{"n_experts": 12, "hidden_act": "swiglu", "moe_layers": [1, 2, 3, 4, 5, 6, 7, 8, 9, 10], "balance_loss": 0.00219, "scale_expert_input": true, "lr_router": 0.000442, "vocab_size": 16384, "max_steps": 7214}
Below are experts of layer 8 (counted from 0) of a mixture-of-experts language model. Rows are named router (the router's row for the expert), gate (a neuron's input weights, with its number), up (a neuron's input weights, with its number) and show model dimensions 64-127. Each number is 128 + 24 x the weight over its row's rms, rounded and kept within 0 to 255.
After each expert's rows: a language model's description of what the expert responds to. This comes from a sample of Wikipedia text that the model never trained on.

# expert 6
router [159 136 145 112 161  99 132 125 171 164 109 131 129 163 119  91 149 153 152 136 135 139 127  75 144 118 141 170  83 131 113 111 154 110 182 106  95 151 141 115 109 115 165 135 111 167 150 114 151 104  82 110 128 175 119 192  93 107 138  81 177 155 107 167]
gate0 [155 109 116 104 159 173 133 116 130 147 132 128 126 153 180  98 103 124 130 117 157 176  88 148 123  72  99 133 115 121 133 130 165 143 126 100 128 112 149 124  72 120 139 131 141 111 107 157 167  88 146 129 153 129 148 147 151 113 126 101  98 108 148 135]
up0 [173 132 126 123 121 140 138 162 125 130 114 169 156 131 106 106 117 148 158 125 178 124  97 137 119  90 117 129 123  95 137 137 140 167  82 123 189 121  99 137 109  88 139 109 127 102 127 168 123 117 138 106 112 161 125 133 130 104 106 122 100 114 133 128]
Description: Word stems that take endings such as -ing, -ed or -es, such as host, tax, cover, remov, plus odd name fragments (Tro'x'y) and sentence-final periods.

# expert 10
router [133  98 161  90 102 110  82  91 115 100 131 129  94 128 107 107  93 148 140 103 123 152 150 130 176 124 117 160 131 164 126 168 157 146 103 103 110 124 104 124 150 147 131 148 101 100 115 158 140 124 107  96 146 112 123 129 127 160  87 132 108 155 145 153]
gate0 [129  90 135 111 122 147 126 107 141 123 113 172 150 196 131 142 134 140 135 137 133  99 121 117 124 120 123 126 120 113 147 134 104 123  82 105 100 148 114 155 109 130 159 150 146 157 147 147 138 136 120 137 111 146 126 118 134 147 142 105  96 174 118 135]
up0 [167  93 107 124  99 130 126 123 141 121 137 147 109 178 123 148 109 120 128 116 150  91 165 142 169 112  96 131 113 140 128  93 138 133 111 121 128 144 108 111 141 160 122 158 141 131 113 117 181 112 108  95 134 125 125 101 157 173 127 114 105 135  71 142]
Description: Hyphens, en dashes and slashes in compounds, year and score ranges, such as middle-aged, KV-2, 2017–2018, plus aviation words like air, military.

# expert 0
router [112 145  87 166 178 190 108 144 112 148 138 115 115 143 109 124 101 103 130 119 103 135 202 193 139 185 136 115 153 114 149 133 101 164 158 156 153 120 116 107 116 120 102 129 112  68 150 148 104  82  98 153  99 103 135 158 145 157 138 112 139  98 161 147]
gate0 [128 147 127 108 145 121 108 111 127 132  97 123 138 111 108 104 121  82 120 104 143  96 165 107 158 143 118 114 176 165 138 123 140 128 121 152 178 143 125 126 136 120 126 156 115 134 111 125 120 202  98 106 141 152 100 126 136 109 147 124 140  83 131 107]
up0 [145 153 119 147 140 151 131 198 121 141 129 102 124  99 126 205 159 139 108 147 106 116  71 157 142 144  73 101 122 165  77 143 137  74 110 132 124  97 152 125 122 179 150 116 125 129 117 140 169 140 161 121 122 144 161 166 152 128  97  89 161 113 116 138]
Description: Short letter pieces inside words and names, often after an initial capital, such as P'h'oto, ob'l'ivious, S'av'ignac, plus newlines ending table rows.

# expert 3
router [135 125 139 147 154 129  96  94 119 112 130 157 134 126 149 137 162 140 164 135 176 142 143 136 112 168 119 110 120  99 150 100  98 126 139 145 128 137 151 133 119 124 126 121  88 137 114 148 112 134 112 115 120 137 127 135 120 131 118 148 104 138 152 149]
gate0 [103 105 123 174 136 134 142 133 123 160 131 118 130 133 159 174 131 126 112 141 127 105 102  78 117 123 150 114 126 142 133 135 139 110  89 100 123 143 143 159 124 149 120 117  55  86 136 144 123 130 125 124 156  95 153 131 137 120 145 124 113 128 107 113]
up0 [150 168 138 127 123 116 119 116 120 150 136 142 131 102 117 112 172 123 156 113 115  83 175 145 142 128  88 150 130 134 125 154 113 111 130 135 147 151 127 103 160 157 138 167 155 100 128 115 113 176  88 122 163 104 111 150 155 120 109 137 136 118 146 143]
Description: Plural or verb endings such as -s, -es, -ions and -ations, plus quantifiers and negation such as many, most, more, not, some, in running prose.

# expert 9
router [161 162 127 181 109 163 102 144 154 116 133 119 145 120 150 147 144  99 133 144 133 160 128 159 114 122 156 103 167 120 153 198 110 145 107 186 109 111 119  98 138 107 130 156  94 118 115 127 151 157 118 129 132 101  80 133 219 155 137 148 112 142  85 158]
gate0 [145 134  80 109 129 150 162 171 135 130 149  97 140 129 125 115  74 100 115 130 121 101 120 108 115 118 112 109 128 127 122 106 100 109 102 139 142 140 148 128  68 116 121 143 107 109 103  87 119 132 149  77 159 118 145 120 123 173 130  97 126 117 114 123]
up0 [126 140 131 133 152  90 109 111 119 109 139  94 137 121 149 145  76 125 108 111 129  95 125 126 129 139 126 156  94 144 155 128 109 160 149  73 148 141 113  97 115 112 144 155 161 170 145 129 147 109 125 100  91 177 123 116 126 158 160 150 148 135  84 125]
Description: Single capital letters beginning personal names in lists, tables and prose, such as Salva 'K'iir, Antonio 'F'igueroa, Sanja 'T'odorović.

# expert 5
router [102 132 139 114 147 107 120 143  86 114 132 135 145 129 101 143 124 149  97 119  89 156 119 143 143 156 116 146 100 133 104 128 129 116 108 126  97 176 128  88 148 116  99 102 111 177 104 140 117 176 122 119  64  74 125  94 132 155 101 117 179 107 133 119]
gate0 [ 97 124 133 143 123 145 150 137 138 104 149 148 128  91 129 148 103 125 147 131 140 142  85 118 114  98 120 164 126 154  87 150 142 125 128 144  87  91 120 120 129 126 151 126 120 125 158 115 120 145 121  92 130 133 157 135 112 120  55 121 136 103  87 159]
up0 [137 109 101 123 159 117 120 116 138 114 103 135 129 115 130 100 142 120 123 137 130 105  92 115 156 144  63 119 141 189  82 123 141 131 128 115 163  91 114 150 141 129 137 164 100 130  94 122 145 132 165 140 145 105 116 139 173 126  78 137 155  75 144 148]
Description: Double line breaks before new paragraphs or headings, and word-initial prefixes such as inter, sub, con, al, Ad, as in 'inter'mission and Palo 'Al'to.

# expert 11
router [120 117  83 104 142 156  98 128 147 119 105 130 110 100 133 147  93 152 131 156 155 173 129 142 104 110 144 137 103 102 115 136 124 125 159 144 151 119 140 129 130 151 156 104  66 144 111 159 122 102 114 106 111 112 105 122  64 121 159 123 115 142  80 121]
gate0 [114 165 129 151 119 179 129 114 105 143 130 127  99 161 103  90 154 105 131 118 122 177 122 110 133 135 117 181 140 119 133  94 193 146 101 125 136 118 125 187 148 110 129 102 128 127 154 171 110 119  96 135 117 129 123 147 165 126 142 146  90 142  95  66]
up0 [121 110  82 113 108 152 103 103 122 150  92 129 107  99 185 112 151 117  91 152 129 122  90  98 115 144 161 107  91 128 104 105 152 168 136  84 134 134 145 145 143 139 108 143 119 158 126 103 102 156 174 152 109 141 113 122  97 110 118 157  98 110 123 116]
Description: Leading digits 1 and 2 that begin years, as in '2'004, and the letter p inside words, such as Shakes'p'eare, Turn'p'ike, check'p'oints.

# expert 7
router [134 154  80 101 118 124 149 118 156 173 106 102 156 125  99 130 140 124 172 113 134 106  91 130 118 119 102  97 127 140 145 146 155 103  84 121 174 111 106 137 139 170  83 130 174 114 139 126 166 151 149 123 123  99 110  91 128  98 101 139 103 130  98  75]
gate0 [121 141 127 140  63 157 105 118 152 130 145 159 123 179  47 123 178 147 168 120 118 122 148 167  83 139 141 112 138 123 128 141 110 131 191 151 146 110 138 143 140 122 103 147 139 123 149 157 162 124 122 157 132 135 154  85 122 103 151 111 121  95 135 141]
up0 [148 129  70 112 137 138 129  97 126 127 167 129 126 161 126 151 133 167 149 182 129 135 131 119 127  81 175 106 150 129 101  85 151 162 125 153 120 105 138 145 135  82 135 122 124  89 111 134 102 120 119 144 125 155 111 159 148 101 100 150 143 155 110  90]
Description: Tokens in election results tables (Party, Votes, percentages) and census prose, such as had a female householder, plus coordinate lines and table pipes.

# expert 8
router [138 129  89 140  96 114  78 153 113  89  82 152  97 141 157 130 140 123 122 125 110 153 119 144 106 115  98 119 102 164 135  97 146 113 129  86 158 109 111 113 131 185 133 105 174 145 111 110 126 138 101 121 130 120 113  86 117 115 108 153 116 108 139  86]
gate0 [147 130  79 119 133 104 117 135  98 101 112 118  93 159 141 132 105 152 124 119 132 130 130 114  89 102 104 104  89 125 119 115  85  90 149 130 128 153 127  97 133 105 130 108 140  86 135  99 153 137 114 160 146  94 156 126 161 108 109  78 135 121 118 100]
up0 [188 173 110 108 162 151  70 130 117 147 148 117 137 126 152 133  89 133  89 122 117 147 102  82 134 127 126 146 152 126 124 142 117 162 153 112  69 129 116 147 144 136 105 117 130 124 139 124 104 182 135 130 170  98 122 148 104 158 120 124 131 141 117 106]
Description: Backslashes, braces and dollar signs in LaTeX formulas, such as \frac, \mathbf{, \s'q'rt, plus common nouns like father, brother and film.

# expert 4
router [110 121 169 160 104 126  74 107 136 144 130 109 156 166  79 130 126 113 119 125 146 140 136 148 113 143 115 114 119 173 129 167 164 159 117 149 138 142 145 143 127 165 126  95 101 132 182 144 103 153 135 126 104 124 113 128  93 164 114 141 130 151 115 132]
gate0 [110 117 156 108 129 125  97 112 120 123 132 132 168  50 116 107 166 138 141 140 149 130 153  52 112 157 105 144  98 172 134 155 123 176  54 168 122 112  88  87 117 130 138 148 144  86 153 159 128 139 169 161 111 127 132 107 126 101 149 153 102 162 164 165]
up0 [ 97 125 133 150 142 155 130 126 127 109 137 111 169 108  95 137 134 128 123 125 161 159  83 125 135 143 133 128 124 119 166 124 129 181 123 123 126 120 138 148 121 176 146 121 155 145 127 105 138 139 165 143 155 130 120  76 194 125 137 142 123 100 164 164]
Description: The three-digit tail of years after a leading 1 or 2, such as 2'018', 1'720', 1'880's, along with scattered word fragments.

# expert 2
router [ 77  59 103 105 100 123  92  87  93 116 106 131 149 135 119 111 143 102  90 109 151 136 119 100 147  99  72 123 146 117 137 100 144  92 121 118 138  94 184 115 158 168 139 118 186 130 135  98 116  89 129 118 136 111 110 120  94  99 128 162 128 140 170 123]
gate0 [115 137 128 143 127 124 143 121 163 107 154 148 128 123 139 120 111 155 130 126 134 128  82 133 157 134 118 134 137  99 114 116 121  95 126 152 139 125 165 156 119 136 154 132 158 111 143 131  98 122 164 121 136 107 164 120 107 120 154 126 100 111 186 107]
up0 [122  99 164 101 156 112 143  93 124 112 142 130 140  95  97 134  79 118 124  99 169 120  88 181 121 152  76 118 102  52 124 144 118 118 141 134 147 147 124 147 135 122 126 198 140  95 130 135 136 135 167 145 168  71 147 119 147 140 173 137  90 137 132 126]
Description: Tokens in association-football articles, including club names, scores, appearance tables and cup or loan terms, such as FC, UEFA, Hapo'el', Allsvensk'an'.